From a checkpoint of a small mixture-of-experts model trained on Wikipedia.
Size: width 192, 63.4M parameters.
Below are experts of layer 9 (counted from 0) of a mixture-of-experts language model. Rows are named router (the router's row for the expert), gate (a neuron's input weights, with its number), up (a neuron's input weights, with its number), down (a neuron's output weights, with its number) and show model dimensions 0-191. Each number is 500 + 25 x the weight over its row's rms, rounded and kept within 0 to 999. Numbers have three digits each.
After each expert's rows: a language model's description of what the expert responds to; "mostly gets" lists some tokens that are sent to it at least half of the time. This comes from a sample of Wikipedia text that the model never trained on.

# expert 57
router:491484495491476504530490502465527489512474483457544470463485515543477537519528519479529512472519460533515469486464522479479497476475483508502492505472498553484504555514465535534523451521545537502473512450501500481478530483495500503483462502507523531540515488478466523465489512443519512531488476493541484458483511513503483525497484514427497497478518469473519514502481506551509493532485487532475456476513529488489465493490512524486525510521462524513476508504460468525544487541495500473539513526478507474478491496467475520533507529490527542475544501532527500502514496467519496513
gate1:519480520501506534526534457534534505492501472511475479539490465551517468495514512495504497527525453499455483512549489511506510491478498495486505543503530505494557554520475551553463501487469514505477464515479457472479492495518500505481480480505537527510535526510447491486488503499507473531530476490485488491515476526514503483480479512508495535517510535538477532496524514477500514529513472510505520497488497502447538439511508477473484491533554549509480497498513499489553509551481505504528481535509476462477495496529521511478496529502505526494584463483499493476490526483461513514
up1:508524493501489438487503501491487520517524523478523521451488529509491519462545522498439502466477518474491472500475546490505508519485493498494478533516495455513495492503514503464508494515509497540508485483507475537567545497467490474506490454515504510485507513484521476477487493497492526465449519501520469544508501494476538502457452496476479506498467538508506504533529498511530481512470537472470486521473525510467506557511495551541484508509464516507518458505466462565492462538528513459482481527464487500503511495469472541532511478487514475537480493467532473492513498502532465499
down1:486499506496491449515493480481477488511524484502479503547504486520550447506458493471520521524520508534510519473533467491520466495516464487495522530477498479542497510510551495511556514498500514475489552465477499449536495471534482513484476533504516542451502505500458472457513526532517507544510506521525528508534492525532504558534522506519513487515488489486522494542442436497520491520488492502533559493485530470504469480429534527456495504510519487497521525513491490501494521486481476543518523538501526479497531497481521486508477533479515525495493484509527483498508530526497493516
Description: Citation and number separators
mostly gets: " ISBN ", "\" | ", "\" – ", "°N ", " population was ", " SR "

# expert 50
router:512507484497510530545530523481505489515481517499505476471461519513481525516511523486533553482508462549499476498463530524472479490461484475520475528483503508495506486481469503550511469525520501498466533496546536459449498475476477491502515505453479482551537479483491536473474524481497500523468478470498487475532526516513513526524470548436507508462525462508530530503508522499493516504447438521527495499508485508470510473532521518507544534524439529541470506493493472488499491514482518514534507500503541505487511481458485521518505549465502500513503503510544507502504524476532520521
gate0:485522517485489492504507522474517499517520553489519543490517475505516509469494517492502468493490521566509471461498487525487490446481493486504509466489512493532516469481490498484500512496509502512416528513469492501495487474554486543535495529472520531491521540482506511510471549494522515472498523472519509467502556459459481463521515529491480462476490492448538504499515488482473522471500481499522500511527484525489491516481468501534508488536489505513483509473495512533457502534474576485493484487482470484489485504451500486519513518469508495482473437482533465527523512465539438494
up0:474515513465523462507509517520464526548516504535520550497480507495466499458524547553509526494523515514517447484509534507474471455513539483525493522516503501508492493504475499489468483513543507494531512516552525507484520493504477503488487457473507560456546465490523521481528480515534492477494532525479484498534492498484482473491543536496483532482515511483486518498511497485494544485478438521502491517548507476511503498477437510495503508477461504512466531502485516477491490500480525520494425479467475493494483467516522493523467501494520494542457519526431501506470488527483500518
down0:465506500544501456528518468491451472466539492525530499486501489483559555525490519508498524503472498522492474537546488492532502514512501514466520488551466469561521506523509502439465445477474514527476486501511481493484522515504495514501490515506540486513504505494514530496513529493520487478484512486519477507499499501493523511486499501537529515474487474448511530501493503498508487470462548489516483483526475535463522485498510502497486525448536519528514580482503480484479466479511481503482509500554498512525499545497527507495524502509536499519495447512478506500457442528469471453
Description: S-ending word pieces
mostly gets: "kes", " Towns", " Les", " Jos", "rys", " Pers"

# expert 3
router:527477521530518484520488493506506482528488486489516477507463502519469529511512519493517515493516487520529490492482500520454494451457512500521490536494495525527512549535472505535511454538568505530501500475551503489471527450484516488491470519466499463546533484500495579494511542517507483498504507443521474476490527528507479507483459533463542512515536540505494556526484551543479523530453473538519465491505514488496453446503528528495528540540507509500517530524486469528497474507489501489498510496489524492481490482496526507494502509484484523487507517524535510478471517497498521510
gate1:503491531536493514474452475484477499506537527484528480538493502475469489499489478476523530484482470498527511470501534519527486528501514504514500472490498538468495492484477528522515495516507501517520500519488469453493538526520437554520497483467494518521553502499532472513498484513498502527544524497491497460441474538558505508489425479503497530478511493552482474521501470487497495496479498472479478493482472474466500515514524494495482554511501477499488530463464454508490427496517466514510541525524497473492562485508533523528488472497526478488475521485516546482508520513524521518
up1:496490467514520492484490509536525485516490517507494521513533486524514498474524489495522497477480494515522525498469492524536505480562420531459536533532512472527511486486525490479510512492513471471478490516511495567545493544490549442500474499507509508485487524472453498528496528509487474520456478517476526479515543464454482470504495526498472479519478440468482505474507494496496521521553461513467478513532503508503521479509489450513468488456486494491510467563506535484522526485494530514516474485496503572484518496487461504489491527455529495512510491512491489519469498528496519506
down1:504492486485487533511483538478534516490504494482499506502510471491496521519551461539483523482515514511471471529498499480491486503489494497508524553527476457509527493552532514531535538469472549502523477468469518535492496433497493523484548526510527525510508535516469506565499499505463544504485520482519522492492486512478446469506530511526491504485516534492519514483508475534521515508535498515490489512539473471476486551481457534505435493551446506514494514561453513482519534517505480506512456488460502488514506484509502462479511498529516486489508517504488491512533482480494451521
Description: Germanic/Nordic name fragments
mostly gets: "ä", "- Kingdom: Animalia", "- Class: Insecta", "stad", "ø", "ń"

# expert 22
router:491484494516516513573472495473510500497507490470505491474513491508507559493507512451511539470552454527516482497478548526475474465520509520466513519489462526501527493483479515514534488519501502480465494460538511461511542465483484488487459535512529500503553504476514551450509566459527452494494508475509483489527539489506525509464518505456491478473507477508535488519465525509530560526493494522482478505505491475502501489519500531498534530531497501504489455482464514507499519519462543495513513494490530510500462526478469500475505531497482529487514522527535518468476544506515484485
gate2:507505503489500535516484473474497472474558503485517483471487519470504509533520505455551506495522484510483454472478504458550500501494486495484524461523505520546458450491480513509535479489498449513499494502489520498520476476521500497490478510531523496507473453492469465495487492498541516477519505504533496500504504496493540487488495478479460509505522462474468496521477488464446557518513504515477447522484513527505534483460454482541518506537464491481465471513495498498467501485478523483542474527501503528505494574484451551493521520451466507514484510553503505492463538493495484516
up2:524490491505494516491492485508467506515551516470499493469490518517516529529528505505534517461525510544456471536438500493487480563519444487503506484496463524523504466498524510488586518490535512429462499526519505495465524508494497530504542480484441496485476512481537488488522499500505527489451488491529456456519523501493545500494504492529510475490536498523478499525488502485503529471495489516500506531478490496527491464499489499549499479514475488470498490513455472507526537464475536527551482510534513486457453521498504536468477507461498498515484505477468499506505537519510501502
down2:516477454503464525504511565458463458489444499511499522458526479541521516528501526511485494557507485495528527473526478502529519507526515485523524501487486478519511498481517511465474504492496502466493541492516501520530433494505530444512487447498506469450504504464486558535480508522475498488501480501507524492496491519497515490462515530500560501489499456521535462494502506509496484515527486494498504491449483518481547494458458519474488459482504490461506504509498538499483472490484495442479467492521497526480528520495498495525476530484533471517481466553516472491530526481505488479
Description: Foreign name fragments
mostly gets: " Oliv", "alymp", ", Pennsylvan", "ovann", " Garc", " Rodrig"

# expert 9
router:494505502484466503532490513472505506529516471461511484490466516518459514518526518445509513477510464512521467495487516496474483432474466486462489537487502507495501528460459565543507451507515530496471499472516492493490528474502519503469475490504550513523532481498488546496502491439527496516498491452522485456487529501479462525498480516445483501502508478482537496491438525535511509508481470520502451469490508468496475492524492538492551523518468550526485489496481483516515474503520505475532508521493515471463470491506446529511502528482521522486506522537504482461493527464507518516
gate2:475468491514531549479523539553520491478488500516484478465521518523487494485511495496491464514520491505491497517510478499492488489481467486499507475508488453473480462565544537523530524545488502492512523494467522529529529511499498508501452481511530488525515529560475501469442509527519532520496492513530487468480499487477504485461460530486484495519530479511518502507510475492486538541535545492534545513515488456491501466462482465450517464491478506516498485457476454526504493493536525520496471527478482513456541525515495466474493479532452460536493498488501509465462497524498482492
up2:557470494517500504498491534564502510477489474485524508479489508467476479529485534508525454474506519492476541506478529466509464469485474504514474434511518452537487536486547507472523523488498503477497510485476503523506547510477517535525492496497525476475481515535502481537503530523492488484474531520532486501481470496516476505448519534497518464495493505553518512468489466432430514472514492488518502462479507452504497465493495478467504469517494516516503494527490511528502481482518504499490491544478481520504536519519479446520512461560486461494499514498459516513521527518527488523
down2:529502496511505490496538490495522525469520464477451515523474504487540485455500479482468513522498476513477473469493547502504518496443501533502491496491550481552483515534475509523449482488472507497501475554489502483506532481461524532475476471497520457476544495473510531474562519486511506489516514506484505486457513469540484509467492502487434509476465509469505492524522502473523486514500463518498505516508503508487482525493444518502489486445463528450493541493528453510519494458510485472492563461525504468515484498481509476515507524542487496482522516478494521551511512520473490503
Description: Words before numbers
mostly gets: " in ", " on ", " In ", "In ", " September ", " in the "

# expert 52
router:483466496482527511521501522502510472503491490470510505480512519508492531490568523496523520464520469492511501442469516508468488487470507498488524493504471537499526509498457525537528477520526490500465536461529487474475527492454509499512506538511505465516540510485480503486506544499532461502475465477481454458501536515519488543515468555438525517506539489481520525508495502504476506542497489535498502476530524496477500496514548502499510547551490511522476516513477472484509484518469514476547491539495532480473511453482478495522548554466504502512496518525516511457506521468544495544
gate1:530495486580520510489501505502486538502484523479528488530503517513432493513537493508530531498482494539540498482549517485490495503516514563498499485545497461499501436542512472527481485490492511541464482514540496506470543504538486539548479492478534493497488457468480515516475481476484534503510460476497444499519492500477543493487440529498510464503503508488474560533520474511504514495462489479500490513496509509496512501509517471453515467488527482553491489489535480534467503489479507489525480530517486497476500481464481514525501543526549529496495504526518509490487519474511477519
up1:468508496541512498484520459521518526473517507488523506501542517508519526543521527483498430502494525505560482518500492447504508470511524522512507444486475480511492495542529521546533539522480525503487493479476494473510514517497475519499457491466528519473481502529502520475479500536474491510495441474497487464480480478467490476469500473475507476468497493497473508545479474533473514542504452531485488533510461527488494478519508438477502475440505459519470456509461489524486496495538480480494470512514509491516478523509488491536467513458467494473465484501463515482513459494503516530
down1:537483493475445520453491497501517541508491507495508480510492513464496513485509480491482510492497468534527535506481535495553469523521501456525490505500560510478535538514514529487532517488510511517493528499513506518445538528531470520523506523471501458508464506487479551504491453524504515508480496537510467511516470482545505486506507479483501464496531482496510467521509490480526527503525492468500468467470508473470478501480532484504536503502503449491521452536539503488464508492476526450510481464473531549496488510469502497536466463477536479513491522507547433516460477493483459490
Description: Word-final suffixes
mostly gets: "idae", " Islands", " cells", "ians", "aceae", " Eagles"

# expert 61
router:486471505511503509562472505502538461506479476463521502482514517526482530509547527484510506443525488505528491441491540497487507510453494513509523502485476552526516538544476523532521486524540548500472515465512486478498515479468516486510495512506501497510527505504453526480484536481529492522475460456505483441526526510499499526495509523450521520470516482463536541519477499538496503544484510520488503499520540484508500475527568511530505534533500527535466509481473486509534471524499500480508508495492523499484496471475458465516509504464497522474524519519504501465502504463535482549
gate1:485478547497548521522481488499466547479535487500497497479518480500484544506515469475499485557504504485531497471498507452514518467522476500544542523490470526490479521476534451482485524468523536519492464520466491480517478488499499493493527491485508561516506475508485527504518522473508509508501515506455541535513496531508536505516508519503516513480516465532520479532477515486498465511476516496493483538495483482532441517512516509523472468487533505463472518505507464556479477526520485523478498545475499499494509522489487457534429479491455510498504503520506522546528522550506567490
up1:502541450462461529501489499498462527503486511576495507526493518497488488485490512516456506480535476494490478546505510543484512487508506519496471493502514511510501510516474504483498552543477516462507478529513502503491507501459546550527461507480476487464545527477481464474533525507532487486517480493505543544499514461499486493516473462464505484525455541465493493524516472537496485535474504477502511460495481507451500540516483500503540519502498479466507461470535487517525512485534505455503506442500469502465485519490534499464531535532517499530522502502490512524449530520475517530
down1:485502526478505522471469511535504514485514487485509520523458508521515507519517479485468546503498511503515511506496545461504463487459534561552501510476504504502550486502489484464493499502508521525522497531513532493499494482477533536475496497471567488490510531508450497470486492561480503464496461540500492535542517450508517466471545489449474540524466511516507460465492471547477487487492509520495490488454458495460490477474475475515541500508482514482546466499557518507485468462537514506470472495487499514482515474498520520492507496464507503491501511535500469516502495511535541466
Description: Foreign name endings
mostly gets: " Singh", "ović", "- Authority:", "ić", "iri", "ui"

# expert 11
router:450479511486473508558485488487528511510503461486534473456439496499455517494535548501540523482533483534498504513463513515462494484469501488474491530475499524499494523482486520513486460489510543530486482479486481478498522481477518487462460492494557547542508473470489541477516502448512493503475478501517481469496523497489490513487502510444548490488501516492503526498506543514516492507491504534511479444495487484502480492493484522483516530513469546494486507502501446493521467511458518502524522514488487481463464478493448500503534537500541537449532525531531491514466515452493512523
gate1:490488518508482489530501480542522515523526488524496474480451494506505497466519512459500488494526486546481495507477476495490528493505504495501546485541514492447484504498500529487498487519448508499468473483486506491513533496507511461463488517521521514504527522471486496499515564468487498478507547467459469487485513482516495476495513522467515502550467502516498498498448500505522520533541510502487549437465546510524464486509511475506548494489533440546502537508540512521526521535467538466535470482466516492563524541529523497509489485456532531490517512489512505479503537511488462512
up1:485517525498515521477455515513492458508509501564489510500508472483480541492509476445505500514496500438504499516478477521494516507491500473531469490483511497521487489486520531461484504496531489455498440482489472476515511493535502515493479511516501469485508518505476454478529513520509501485500473523516483503463514511516468482516531519515546463535477521545501486456479529485490505498443481493489514476464519535464511474450504469486527512500509489487475484469504507534452497528500465476470501448533462460554533488526548455490527460471521461453503474486512463465494481522496532503
down1:496470506484479520502481540508491513504504472501524522531535476506501481463522521504504494526526540531524535503525513473514464454489531514468509478489502459508522501501493524486485477478469455487489511488480490453494476518482474508509507505498525473493513526468472541447485460521479535523528492473513527520524510504506464491459528449514487508509502500458427476474489520494493513470523530501508495493489435465485465528521467488494486475494488456535500513488491517482486520546496477462594561472479519481497483494496499502512543504480536543497523515479506521518494472527495519446
Description: Measurement and table separators
mostly gets: "% | ", "°N ", "″N ", "On ", " (aged ", " On "